{
  "n_layer": 9,
  "d_model": 192,
  "n_experts": 192,
  "experts_per_token": 6,
  "d_expert": 64,
  "d_shared_expert": 64,
  "activation": "swiglu",
  "moe_layers": [2, 3, 4, 5, 6, 7, 8],
  "router_score": "softmax",
  "normalize_top_k": false,
  "routed_scale": 5.66,
  "balance_loss": 0.00954,
  "balance_bias": false,
  "router_logit_norm": 1.0,
  "init_std_router": 0.0225,
  "lr_router": 0.000405,
  "n_head": 6,
  "n_kv_head": 1,
  "head_dim": 64,
  "vocab_size": 8192,
  "norm": "rmsnorm",
  "norm_place": "pre",
  "norm_eps": 1e-05,
  "positions": "rope",
  "rope_base": 500000.0,
  "rope_fraction": 0.5,
  "qk_norm": false,
  "attn_scale": 0.125,
  "tie_embeddings": false,
  "parallel_block": false,
  "init": "uniform",
  "init_std_qkv": 0.0277,
  "init_std_o": 0.0,
  "init_std_up": 0.0277,
  "init_std_down": 0.0,
  "optimizer": "muon_variant",
  "lr": 0.00142,
  "lr_mult_o": 4.0,
  "beta1": 0.93,
  "lr_head": 0.0093,
  "grad_clip": 1.0,
  "warmup_steps": 200,
  "schedule": "wsd",
  "decay_fraction": 0.427,
  "decay_shape": "linear",
  "final_lr_fraction": 0.05,
  "batch_tokens": 65536,
  "seq_len": 256,
  "doc_mask": false,
  "z_loss": 1e-05,
  "train_tokens": 430300000,
  "steps": 6566,
  "dataset": "wikipedia_en"
}
Below are experts of layer 5 (counted from 0) of a mixture-of-experts language model. Rows are named router (the router's row for the expert) and show model dimensions 0-191. Each number is 500 + 40 x the weight over its row's rms, rounded and kept within 0 to 999. Numbers have three digits each.
After each expert's rows: "gets" lists some tokens that make up at least twice as much of what it gets as of all text. This comes from a sample of Wikipedia text that the model never trained on. Tokens count by the router's weight.

# expert 181
router:484505496575438509493490492474593456502555569494436484515533488468469408441498475477509471442557431572513479489570519536456526535526476539544576512490520542477504509488460474491482476435431491488470535465529542460490460475538493494529551466421453515460421560494529507443436447536507532446483558509450516448484511577462501434470575497496500534478501532506437502506413505524542506525442501454495479441530506538493548512470485477496456466445526477424419495406495442553480507510490551469491523557532579528500461458438506531527497568494444486471486479576525450507500467470490457419
gets: "=", " =", " |", " election", " film", ")"

# expert 126
router:423489556459464450522517508523468480485518522514524441499514594570503447452516496520535485501503503483565449479517457464554536478575471560527532433535441474559419503523536460552494518437532531480604483443453510467491514502560510528536532503532511487493472507517559447545581473473515512477503458472507473475551470420566446444478458449426567461534489452528486504508567472496509516470508486546532502475531523502507567419556507485485509522544513413551528429549587453491510429524523519497464484517533452512512491461459553498522561441388516549476520536545523451505539491505454543542
gets: "d", "ed", "ing", "ted", "ng", " up"

# expert 178
router:418443516475458463509499469572517509503551443451464540464475513503517499447464481506485423515441455507529609505435484440485483521518501447497515511500523493491508432513587535449559558506463443538609563490544537510528465558547516503523530419453444489539515438462550454470567437483468541459512528486560515560528481481518458499443505566522478496512509423544486557479508520467460469515456463472479460547548505409493517505498527514426464517475426557488519457529514509505500488543458515495464450581556506513511453500564457464537510497397513455556529535484521469550496518457527564520
gets: "ate", "al", "ic", "ed", "ary", "able"

# expert 87
router:580470489495521488510558433505514572516449523489534487518484517503607514542478456429491487495518544449514501493562563556487561537501497460463505455527564504528519496490458441482575482536497555532530445437487475564456433496521528540486535463545529516484479467528441449432477535474492535534416467525511484496529461474441453433494435464458496511559543544459503482585584547452521460462541475453485475481520516513491539474522534453555489497483517495521520460473449497442591549549505521408568533465444444571516448531522512506486504498552438550470530447499518458484430520500492583445
gets: " to", " for", " on", " by", " with", " from"

# expert 74
router:488500490500450475439461524464424477478566518503520517553472540550534528508433497526492535496461441457456453483424476466576460549522533467508513435518553479492527468570490538489510554510510424522482510534586503474500569505433521479494569515496436469527503509514572521518463464514445471435547532531508533549426544466412517512459567559544461514451440499507432489503454454539516493573475519485524489537494506538555529476475513529473456453506428477479571518477539477568480432484509563512421425494451518506449491470542508484524545545476525539454469533466438546414565524490476416520
gets: "5", "0", "3", "6", "00", "2"

# expert 122
router:446527450549466465493493537514509467501524487515590492539584557505478517544449497545546556446497480455414490460465460475521457553479547523505489457492601455458514509557507515486479589419500505520501520423491486537528489501465481497444483597541582465471500543457473459520443485489492498454556551452475466560491551471541458502497548483531506470513407479502526454443527552545515510518429519473524503541529523499550540454462545539431535500560494505536538487550499514548465415454450486505461462417452403450500485497585501461518522548509517520525491556475475511522542476483534477416
gets: "0", "1", "2", "4", "5", "3"

# expert 169
router:521508435522540475482535453496512479533519572479541505516467504477458473529480406455449461518480436596486519525519574452456502519420446465540508480483439478485487523452480439487569503515529498491460509466538463460522513472474488454495424481458530502509492532535472465503475516539487551544534459458500506520544491461483601436460500469569482462554586549452451496551494587479485570455460515440459558525443495512609465490509447445500512481511559458448495550497503458479535451583502545470533554553536479529479564550528521529487537552578533522519503455488495454534505424539543535447
gets: " is", " was", " be", " are", " were", " been"

# expert 27
router:505480530498452482494496576494483499481500528525538599464422448510479499503506494499519519503479568556473570551453489560497435546547432455598467514558453546484512499478496513511486484488557442444517542531515450480520450532512568477466490550564395517538497539500495432548583556543497477496511573529466473548524479457515498544508540477551477521542561574441496478527448431498513483567471444533450440477533482512573484496431522551510503461520530585451538449581551508499501562484467541521510527501448467465491499591564425460517546464523473508527505520497452521454516486465530493515
gets: "D", "S", "K", "M", "E", "H"

# expert 86
router:534516476496533441514508441497510516476423524526548471561461499505605513492466455474495484524501554498523536495516560530447582556533497443390489481497495494505523503510466477563586485549514531570468446475472453552502462566470567443471505467560494497535531448490462453475451527513460515511427467524512483530528504523499512428495397496488460523509537516472437510573519550475484441458485526450470450502464536565555565436537528435520450472518465442554513462449488477497568544541491526411555588513453480516429496527503472481475464498514496498508475450514493467487419465485524555426
gets: " to", " and", " or", " not", " by", " would"

# expert 153
router:517468511473444504449547502510425490523525537472465485486504544504567512498502475536504472491536472558482521509536485442521446550512473501399536456499474479535437497572480468555513520477449534463615515458489518457556509423476529458522455519537555493507482461462546464584544482416535538544490492466520482490528515461559449458509439513399510469552537460478525540551563506438517467485485501537485504491573501525558540449521484492562525550511518466495515467563510439454550440563494450534465460505534488544519501409460567506575493444448545475458518564539541418547508441525546508470
gets: "ed", "d", "ing", "ated", "ted", "led"

# expert 31
router:439491492539495453450481553482499455443522509578578497510503502500549494500477491528532555499439509458452462451441470460567458557516526526477554493487543486493546454534540484483492604491587510576557500524492473492536501503422508501490491618508513501496459515424455496451460520473497535451517499524495570555454506492500461556485543547455484497475446526453493535504473495587537477573513479473435530489575528501572555496455562501447465526487488528503498514542544491517469465480440476467530431503465452413524487495579499435547522569461513535465463579438447552491541524492458469439
gets: "00", "0", "6", "19", "10", "7"

# expert 190
router:498484446541506535497531520501448520527578536489506503507562527539508465498515475521554535506490504465450454474581580502454466524497462487543484494520499546491419495535490432537431448529448495454446486420458447507466479477556506564537469533500527529510530456552515461495515462445495539559591423469514496472503473439521475547494444473512484516562564591474541504529510520510528535457525538435526518496532443466559469518519458554509430421531470526502479428479450510533512483564533513430474535461538494529509481481550515527480508520528548581576522402482426452444523461537591486437
gets: " that", " do", " said", " like", " ne", " \""

# expert 182
router:589528544538441487534460523453456465435534435506522539495481435473453432455482442484512495491431467493469425488562536516449527475484450503515471459522482538510454575465495514490532544547428431530488526495501441404493485456572537471501543476462500506487511485493506469539502518537472528520450473539525517518393545530381519522473515456549475501454462501483502557522544505457531571433582496474488521457525551500462576471495558452473480466547438495483449529503535485458493515495518525596553480550520472475492458553466525568567481524470566429476503453472569529552528488471508490477
gets: "on", "s", "es", "is", "ons", "ion"

# expert 151
router:551465505537437512450469534586554455486527486527557455521455518501408437493448480488500485516481527502412482526514451477503488554552505518549546431560449529465512565529515538550422495489439513458460476572502428439485507557458487479505577456473477486497492569538462491480460562501449508479478464454472460495438579427477464495532489563575429572495448548479455492475530535467451494487488504584445466485505542498461480476450529550474489452459500509507534531494534486551414534507432549522498558491539507468490462488470484522510557449484524561447543563538443468505536479526472441525
gets: "=", " =", "\n", "\n ", " (", "}"

# expert 20
router:489512502461551440540505463494542479443529507558520518487448505534476399464406494569565491452418463526526551549500564496416453554532501465415451526516456481548491498481487452511524515535451467506497519496510507481543488539507516450578537466430457537525496524407504511463434482546492511529568496552525517472538530411553487532500491495487510497567525467564440457458509513491495504487408562552442506482536523482496555445502443489523482523544444461477496516546513420519467502523520486438492459552600470472529545545498544513473471480475551459532490444503501451576519515485595539503
gets: "ly", "ent", "ally", "y", "ant", " well"

# expert 177
router:440490555490455493578441529528488473521495583485497535529499475509519517534484474492500500559490551469524513537502419444503446524523498473535524520552504474446457448486530559543485511524538456442500525448494457476534522500403570524496477539564476502478486520524539474510512571497503496499561537436552448542434518407527441524522571503562469427441474437560439516555487501530537551466509433530427487527544535526556466439459536592536504463571488571503502443486538492503461527468452525527549504456498542554502549519483522541530481481578503559473510527549468526442472515440511410534
gets: " C", " U", " S", " M", " R", " E"

# expert 97
router:524480541526516463486512502554490480583541439468487446492520532530485491449501564457430457500457466518555520534502524468507569543469541502559452526534541535521472542462506481427528574501552471540526494399503477434479448471525466500508582442446554489494484502434525537526489448529532542500420498471477478454456555486475467491469468534529515453485518514497526466518484404476500472516569470508547545424526531475493589523513519427576464480512441426477442468549566461443485547481561513513461441500505492487539563495486466514494445539413466480536499501509522555517575535470441596481
gets: "ion", "s", "ment", "on", "ation", "ance"

# expert 79
router:458524457562529466443558479522496470542529495524444507494488515526513485513502541459596573552523493582542490525481478456506523488380555460547517491449474535462458458513465442536509457393451496560524511527606523492519490442502425483534433520480491479528483554536558577472472497513482431495540544492487504478412508548435584533551539465558515512540432553486483530543520471530467501498486457419497465504520493519499537483482472492550519483382459520471497509508479502499525538506562486524436511513459553448515499522487486511490533514503453538504560452538563553505545456455417474529
gets: "\n\n", "=", ".", "\n", "Career", "ography"

# expert 19
router:544585500572460438527478540499457459490511567530521506511499513442515445527540511528504532547494484478511556607483459468437471503486491436509516496535485517509489526532457539461464508415484487498477434435487563462555493573506529598535500534529443468538438482561474505560468526578437516537443453451536528519463548451496478501498528508524515519564488525497489543459549504522487573554481486528435444498466561575510439473424535568454496487506477539492509468470511524485466530464452453497479519484431575495581472517504504456489539456553523554560441559490514500417500551444495459552
gets: "  ", " W", " 0", " T", " U", " N"

# expert 17
router:552479536510532557538525530537514509573521564450476489501532539499505514481488474527550435522538498458543478438516550480475547452538504446497541489521468451576445547480581505480473407544457564571571451512514532492543512521514547536454526494499475516557524510438559546460473499506497554454508620530523489461558550510479423509472495458533509481556544532511518479504506534418504438514458562490464507517578554508497512492520518436564477519529534454484511416548498551534464520506440480520557471505473512534526504531428545526529478535505566513568439553463531584434557432501475467479
gets: " by", " Born", " name", " Coordinates", " Preceded", " details"

# expert 111
router:530430547496454468509565509540468503544489542453453481520558521519493567462486521485526457445517522480492552498553455464534498478450466487471496410504488489538437515546481479519533485455481440463559477480509562492544478490499536538511489454532542447454482463464563478565553400404485562528483500488525506464461476502517445490464462521525532538559551535417492502604552518470561451476531451495448555487544541481548533429522497426584502511516491498529440477516509501432531439583522413434525462478512442507457467450507489514545506445426495535474550545512502486518552449518455543522
gets: "ed", "d", "ing", "s", "ted", "ated"

# expert 115
router:554576476528537440450562485465500490506497569446509528486435541446474513562449432559459553523451457576464515509501553512432463496464500419473495465498465465439558495458444464536556444555592508534489540482544434501544526398467525475470440546450528519539509512554492461538469493542492543520543461536464533473537502507510536467438470410541502528501524581493476523534501494468506527515442528438467587489429538498537514455510465485541458509511538436500488547460463453464508423566487510478541543498510504499516559562533504517480528516586548494539491446532507490501521448521560513492
gets: " was", " not", " be", " is", " were", " been"

# expert 136
router:542488514511495480480571543522479428522469515485508505551535501546478535438434555518494545491477463549489469521532498506483496512450556477472494530488436465451446506433509550544495497551486470486485471456459466535474449561476507432523488476573500494500509492548464545459518463531556448516575428507472501488561587469409593519452479482433481494536536549474494553556474446434509497553450572499575521448450498488472454449502468491537440402410464519500541547460460521501567492501498480499501557520505537599505553497503501530451538518522496478541417429429511436516512440503520464493
gets: " that", " which", " who", ",", " where", " when"

# expert 173
router:568537500565478474451510503497435496497453416511503506475456528561510469531455458576533494568496492454517491435480545499460482389541484490530462461536438514543470500556542452587500491573476522516490455512486458538503468476507496517540515471578427539562566510526514449474572537506492497476566433519441526529531555452503540481506471519438475494536540614446460445517468509488516550522515539436545566466486504457501455481481482469536476438443477521516517485515452525457565511491572503455484499526514516577484510521513462484414532505533549555483458409495541452552496480525549455445
gets: " as", " that", " when", " In", " where", " after"

# expert 185
router:567458517536460484534510517523459473538500471448464473564542539532443555407542463489484427498562545502520541463533503492502506498484421476453465431464468447512461494499458484495520502484471448514548495457490572437519498497516521558516514478557507484487462501517532492497509460346504569546486508458490485471520479522498488426450478530502555494568504533421493487587536529454553488462560468449438588503548528445521512456492506438586544489444450472557502508479509479467490471580526430424486493525555461544537458449528484538499540470437455491498557467476502451547544447513488492535
gets: "ing", "s", "ed", "d", "es", "ting"

# expert 65
router:536444475498484522522491547505568460493547542460546486484566481425506512467517514528531422496434524490536427458542516459471549462559494527540546460499478517551420550545550505523514471579511493588570434438502545498556579489528510496441497513471499518520429559368484466471521504490517485470497589479471558452510511556479509541474541467533532490473482504506556533471522499476470505465503534490513526497518561536503522457496488458503495590553551445533423475497528550543428536523463488460521474460470516484452489526433525512569455563500498480537473564541565592458518483559538497464
gets: "\n", "-", "′", " Animalia", " Insecta", " Coordinates"